Experts of a small language model.
Size: 9 layers, width 160, vocabulary 5779, 17M parameters.
Experts: 8 picks a token, a sigmoid router.
Training: a variant of Muon for the experts, 263M tokens, 4017 steps.
Below are experts of layer 5 (counted from 0) of a mixture-of-experts language model. Rows are named router (the router's row for the expert), up (a neuron's input weights, with its number), down (a neuron's output weights, with its number) and show model dimensions 0-159. Each number is 128 + 24 x the weight over its row's rms, rounded and kept within 0 to 255. Numbers have three digits each.
After each expert's rows: "gets" lists some tokens that make up at least twice as much of what it gets as of all text. This comes from a sample of Wikipedia text that the model never trained on. Tokens count by the router's weight.

# expert 100
router:164116116098142112115138098113127133144141153134124133130165133134096138117145129110134077102080110154147149121099188161128124145140171089150135159125160117125133154107129136139113181105146098130210106130132128110157095151135110158127122106113119114112135095129143151085149148156129104167136129118135094132158150136122126123121059132105102143115173114125141149153096163123106113102105142149154133130140098128129143082135116135170128225094136156125127127158104143114118122107119140
up0:139133136112120120121125094135125152124130181123119136120176115090139134115106086116135116101100116135165132121118173128120081112176131112146200170165205084136122137126117176109110128102113100155150133090090124154131141149142141126127132084100084133074097131117139128146141179085182140124122127130112119148157087139091139118131138114113110139141139123103132162116162139119147122142139122133103145121120107161125143105105125130148120170132125077081124159119137123106081133131118133
down0:133135132132116126065089103172102127119118110096120148114124161081124182122135153115126123151099146115160180127115140129097129133143134150085100128070108123119107116139111135141118116094119151143106127130188153130130139125158138119182132120170137121133117102129136137091122145177121144113098117129141107167158071088123092096154144133107103122159110163104126081162136124130127120167143152132139116099169105147157142126152152126191112151110137119129119118077108121129135150101171150
gets: ",", " and", "0", " ", "i", "8"

# expert 63
router:139119162160115136112107156095132133136166122151130158129172148051110137154138099043112091081118143110081080133107141147092123118171156101130122191124153113139107129171141169131111171111106083146174143130134089070130116147108149148136125126117134105097122143116133116130150124128137165120100137127130146143113151111126143128132108139114100112083143136127156142121120135122102122141159139123122109125123172134144088120122071135129099187142121143127123139131131137131142141145152125
up2:092143110118118116159125127109119123141165143156144141158175113135126121169150138123123140093149075156106096172106114128130121094132138112104146099134187117117162143135151129119124125132116104123154130114113125105109126122116132098154117104048129128069127130141106126143142129167177141144135142158109163111157114060116115153123149122196116120121118114128121156094147087144110154121129129114115105116139131200153141150074138128129108151092107157157109146113107118159140108169128108
down2:169149115188135134130137103088137144128121146119127155145084169111132090111091146110119140113140140101105136141164125140124119143118062171169133158164136134109152145119133099104162148090099101145132126136134100142134124107095178178134136124146135149147119140095129100123140090102144121120144107130137106119126067112144123103090130128146143094120139144139158096150108137094083110145100177125132161097115158105119117155109165146141090139124140181112161133164127100102093142089139126
gets: "1", "2", "3", "4", "5", "6"

# expert 49
router:134123135128127133158119118108087144164141152159114117162140130121147123068155158122141082146152099138145134146150105133121096143130145094105150110106155174123078127151104128146128111132116120174135142077126135091172138115140135123149146120120146118092130147138114133134150163124123139151095105111111104157113144122065144150101131163151134133106138133068115149132104099181115132121162121159161139141069125187102115133073131105162175130093109137136112138164127137135109085129156151
up0:126115117139123120131091126122069118155092074117135139152204123168131112115115150120125106133112141118121132178142090073142108137117143136155097116079178104166106166139137140146172113140098113127141156150115148115179110139130151156162117152095122126128121159177093104123144118104126086142108129104120138149128121117111142136153089157097144132128176117078115115111118138149088114128165128130122122148065149164129111111110116138152125104105113093149117168141133104133134151136107155
down0:098118162087150136138131119110121125157141100160165130145122130113119098141126142111164116103154150108127142118159122129127123155094140079113152069134120169095106136118117103125132071152132095127120141115099115118125083109136141104153159138097154155138144074144111169156088108170178172084125127103110113097125131104129140135132147142121109115136104138153143127134092101116152182100115106143132152114134141116148151107152173141183139106090102131129115148145150164140168084115177132
gets: "as", "r", "a", "an", "s", "is"

# expert 55
router:140104102122149146148138117114118116119148127097080140121140126153123131120124166104128118130089135136115122120070134082129112136148111073110147125098111135141103136117142128168131157143150104107109122134191195096154092130168128140155180130164115106138119108146082136124153129166131114133086144127126117141138115128129090099133109142087146139092175182126136131129140058180130080150108144143139116100149131115143118120139086150138139141106146098107125123121115181163111105147146135
up0:147153189132116113131149118123134152128155148133114131135149119141136131149197141090094138117154152111136113133112138134088119142182117074116118161128170115161127105091136115153100115091182124111094128141099116110181110079107118115135166089093123159123116092112092143123132167166162165160172137180086115144130158143127124103083121125133122137095143125126109155081135114126131140156102150145105119101138139124150105148093102166137112118132113098109093127135138103136122117114135134
down0:117154117110113100117147084118143141101097118138149110117110165101131095137147106129122146120123116112123103160062147106132160162116144132104144162120121104119152115109096132168104102115121121115173097107137066110108097114119146119123139122122152095122173163136152149125103116149138164110126160163175147142154101078127146122129192106163134120141120169144130131176164116114111114155146112164083117119134107129113140173126114135129132128150077189156129116173095139114123154102122115
gets: " ", "1", "2", "9", "0", "3"

# expert 87
router:137098130101176132126162133108125146139145130145113124165147155125083138123152110056118135102097154133107100095092178156131112130161113125164115148155156099124147118129131148143085200103163063150149134125155162134189080145148131122129159141141157125124142126095137141115125147132133135104121145151114116108106146109122130150129057123103117132132145144120162131117124157155120144125107128116127086126131130130168110106135057131129122152078087124139113116118113158114139106145119135
up0:105124102092132106137090114135117098138151113143138135186161135106124148132107140149126106087112132156102135109106117099114134135158148167172140159142122114080083101151133174144163102156111137171104153138133121132095118107164103127157163120151124121122166128123121152074103127140143142171143126134086110084147172166134143146140104180136108117120110115122164149089163136091119131106117136154146108145121060107152103111145101113079120141145128129123147073111119130150118097133134130
down0:163132156128146134160133137116102137147153155101168137144123102099065118110140140109137119140137091085085149111157135103128126123104125128125130133109084107166111091095137112141078143139137133146166154144122117116125121118184079205137164115152120088151084105146114144126117114127118086183127141125159117139150128132123140155130095151133138136109134132146115105113104148199120136115148118162102126104127121112121130147107110133197075158146135142127108096133163130111106108122142107
gets: "1", "2", "3", "4", "0", "5"

# expert 47
router:106164124175141122144131117091143127147156127126113137089103131134178112123104165137138140125081109128140117112092125105149158121109109105108147078081129165157125134143149116140127165122120112108117126072157165123156154163135146164154116125165136114150103111146110112143127100199132111114123147117129114165074107139132101125093112137084172124106102182118108139150153118151107097122110160134135157128127140117159128113107124133130132117142158123126069147131097150173162082170113135
up0:101153117154123108162177124080108128159100125155108123113144163152165139108092173116117161117150097163162113101121114131097132147086143154100093153108149121160118156117144158101129114133107116165077158088190144112102145121115178148156131097109119089163084110126109117084127152168135124118097133103111156180090140131124141121137122171097154148121126112140127157135152131113103122124141149155120134124120120153121127107152145091123108120154159102077109116128131120103148135158115108
down0:152119115120086143120124125145116133107110163130150127163102167108150125159159140107105131155118144122134140141125136131126135131112070117108174095144114143112101156134177156056146128162139124145113138102115116147143109129149120134102095161159124100156108120121101090150164157174115109163126088105156146099063140138161137173126115123059147125147139123139150137170101132104096116151152123133136143118105152159109111110115177125114116139111125109113124087101083103119144165120092156
gets: " ", "-", " (", "3", "\n", "4"

# expert 6
router:132130141126137101144063117131132122143134134114150134107187128022130101131130117092107121145098134146124083132126153148122114073169147106137115173135118119176106141146129140111113187089118120154201141135132123082136145136171145157167151129127116124083112121141158144125142160187107144102109136126131154131105129109120133124107134133093100110081133123127137155161116126126112122119166144119121128130118138109121099124118097159127118145167137108149111133103118169136164114127128128
up0:138089145105152134111127130139128161132139126113114098073137098112131088094113128137101110082130149127155123083137138124160107104104114145113069153103122116127132106153176135113128148123125108176134102148156105115128135145141178128126131104198105126140134103121118144103132170110097094106129113121113120126118136140100139186189176184172129118113123149132126126156125111064117148135143146145132146134132090112124118134111099127123110145142137129136116155179071119142072100131139118
down0:146156124117114097105100120120105137169151110113150123183164147108131097120149149130146099130118146095120121131076147128090153059160147089147147114117114153068131156153114119139169066137158122121107143146126129154125123109153100139146147118114152112140129092141138128116167143126091068118117161112150147116134161132101138161142188147160112091137130127143121099124097127110110110139114109150093144123173149110119110129137094189151142092142142093118121153159123125135147096140110129
gets: " ", "2", "1", "-", "0", "3"

# expert 88
router:176130126115130133135121145150130148154124158132127143099106147123146157069123115124140132088148118149085135114137139115149126140117136143136133142140100134121127122143157139109097134074139120102118120101138199070125147135157132146133151120152090159126184124118096147084101154127149132190134129109157094091110152136096140160085082100133117164100104176148137113185167117135117146133112161127129114099096137095137101107123103113160154148134107131147073163132136124105140105122142163
up0:152123137119125143143146092167124072137125141129088125091128175100112127134128163134097134116112136142076090148132157100140178130110143137159118181088105130138129140131111205129113150121114119122103090111128173125136183124149139114123116169126137104138141172157142146141107166143095126161076126118144140122143113151168160123099116134096130130120108125133137119154103070155149133112096145115136111109125108114160091130128104117103181114138090120163099143117106151136096166132116141
down0:118137128120076145151149126173088069102147134118136120142115181143064143146142131124144139103108135115105175131156146127112163147105109173117107114136093127138119146114144129115151168113091146136103091164132136141145124131147111150122081155129093123175117125087133148094118149082164141133110134122134154148124121102154098115144142117133075115109131079114106130122129090172141114141082129101071143108143141093173118139133106120147116129133152118128113151178151131123149151142174144
gets: "i", "k", "u", "a", "h", "ar"

# expert 110
router:201112141106107176128127143075101096119103127151115195143118091147143133108107175114136125140128122128124123102136132130118139136109103128159080136127134086154127130153125168132106149096120091100182165114119154087117127127122120119143116137140138131105121136126082092112186131130112145109145131096113157120129137129100114117072123144122153084157113149126143152111088115138145118107157172091139122100138123137161083117134119117198157124130153111120132112121139145188156115127126147
up0:121116123104104157127105134120078108144120119136138157143110099157152137089071143162144093116120156116111114128077118130076131122134115142103100147117109126167106139174094194144126140131129110092158142139126118096131184156145068160163130146148112095124125188124113138095152149167109141123130136137139127130088150139150146158106147138126134120112087168163143104131113105155138124117121154112111083136116125143158129074120116127137109137137086138124110094132112135187157126147131161
down0:140114130138106135115098152142127149130124091114152124156138128147113093109135115149136159142137147158127108144142121134156126116179144121112134098136122168079167115107100079147146157166129141116102136111111146169127116067134127133116138144121112123099137099144112125145167139145133079156131197166100158113105140093133087190156101169149111151131122115095130118162155157112142140106062114132120085129137160154095111123151102147104116122128111136100151126105096144103144149083084124
gets: "i", "g", " |", "d", "t", "y"

# expert 79
router:183108105099154124110112146110072131129115119166115121139138084144121105106132165088112098145097140172128103118115130142157110090141103104156127109119140133191118139132111118092150163124186122094133068147149147108144107069159112116136120147132113129110150113149099121104141113110120150122139144101097153167123116188150115139134126126119159097131121143133105124138130119142132119118094111129111107117109114097150103126136119130150166194126072128134136139148105138145138182142164173
up0:108104109136136142095155100137086148142131128140147136091116080133127133142114170113134135135103109156162106174117068130114083131120104155128158114170109131147137161143174138128108170142174167122146137129183124115129101139117113121134114158132124150094126144137152119082173108110098134110124100105129155172136152083165128120154158132129143111113089140109125120097142153089128100087079143103107124125129109092137091107100109123151156189118095129147147095162107135123140137141110147
down0:100124138135105097122154191136119102149184124121108116094159121146156164091102127131084137133129114141130148092160145086155169167143120123118130111155126163071142141145099104120151149118079117115143137105079159157103112126101140112111127120117127126116139123107167159090112144156091106144110104144152138133152152136105149101126147145105116147143137127105182118095122174130154156129155141109100124096136122150151136168133116136163121112106139110169124120098109143096060101154144102
gets: "1", " I", " G", " O", " N", " H"

# expert 140
router:191100098116136135103122102127088103143130110101094150134123147124117110123110139119137169120085102118032138108171152102122127121100108163163119120104104121169107134153129143149119157102144112098147123100157142102152116158144147139120131125137149148132142170082139143128170128174078102125155108095134157105118153122131113106114096136124145112129181133113105131120114143150138137069124159095123163135119113081166130104124085106152166118122168123109141130129147123122138137121144160
up0:147150138108139126121124118157158109111136104105122150140123132118132126122145147122107101124119082174097110100124151089080139164143130105124109121085138107119122178132124155104137138134153190061190103163114151118107123142130158134139131128108116067145123139097168093131130106174085121113137122132114140138131161114112111143093112113150125128130084145113149129102118161142167129080089132125149135159123150140118103103110140139179134138136112161187119142111121130159190114120161145
down0:177094164082176113139115149098112106108104119154137157089098103097193110109119135150156132106142138118144103131102110137097155126121182146112101082146156115135163118156113140097136134117118116123131146095125109140172140133111141137102115153091139110131155113102172105133127164116132152115098131115135107139137107147152147091126140150161163126145148162111149122089141139130142138139117103091182097162139114080085116104130167176124140150133146125124114152113127084150133139092112081
gets: " |", "ak", "ok", "K", "i", "ik"

# expert 150
router:092153137118159121158112156118116114134122125174141133117114107143134118061144188088117128117123112107114127112111102154099073093133124097115085103137171128149125142124117137138117125126115133151140103128139167126157125130163119159146170099118117130079134127085121121107202145086124123098131142147098102142124148128107114152115121127151143115157121136076095139101124139140119101122159146120194127155099154165160146112128124115166133156098134097088148113090144117190143119130154147
up0:127118102094159099160137138116138120125057113179139130091101084143124133089131156082132126117163079138153093169131118147119112127076150099106162122132129096130174152157110111127116149131149195169107125139145092153086148174160100155157108122111151142171141165115103119093101109105129137128115146126106075129118155124143153142134081109115142126129120149093119129148145127147100120149123102129161104140162127121095155120116109120148153136114171121131118099120131136141142140156128131
down0:131105140100097133149139104124118103127125193108128158125120110073089143136090125144132110118074147146094115173153120125152133129147119156116157126139093123130095136133121098117158112134120102142180115120144102173116091154122132122104130127109134128140138129126097111143118099151108086159137113164078110118087160134135106101151124147125163137159141109168157174110111137141095131136144097141120198125145095162169126141133115165144094121084174112130157183106127138108111130138102148
gets: "al", "as", "an", "ur", "im", "am"

# expert 32
router:159114116133132147130131134115084097179109119135107126151157060112110082102111142140110126123119155189104121133111136082134076117147102145119099137116151151159125123167132122123126168110191132207133155133148104113103121097120109111153129135172107119118113108156111074111137142114128132110152132101101154148144117136143136142128067120128157116119164095137160137129137164140126089083133112156113175114124098134138149133116104133143137141112076144148111146151118112100137135161136133
up0:165129160144124112118106141176107115126127130132145120146135134125125129118133118134094133092119111132122112147100151121120106129107120108064148132167115148201113157142110162111118149096135091164106138133107087097158120147101122129180117112142146090123104161176084159118113164131088178136127087109105140143160090113103138138108143125113108082170099140103156204154142129135145078166147116118125132099117157130104144100133125161141165098160122143139113136120131140140135143117127103
down0:141113148126131127132139117111119126089130142121130124155129098143161077065138136121126167114116143124123144146160144095089137113095150139098127161108101155158134179135143137085118133119142108152104130108123151124112104138152126133134101211115198113162145170127108111130183102187133106138141133092095091121126144151135137119176125151141105098155142137145133094120079131108132118099115110173109166124100141118146112144118101146138151105168127115111127088140135121133099104105152090
gets: "/", "M", "–", " and", " |\n", "I"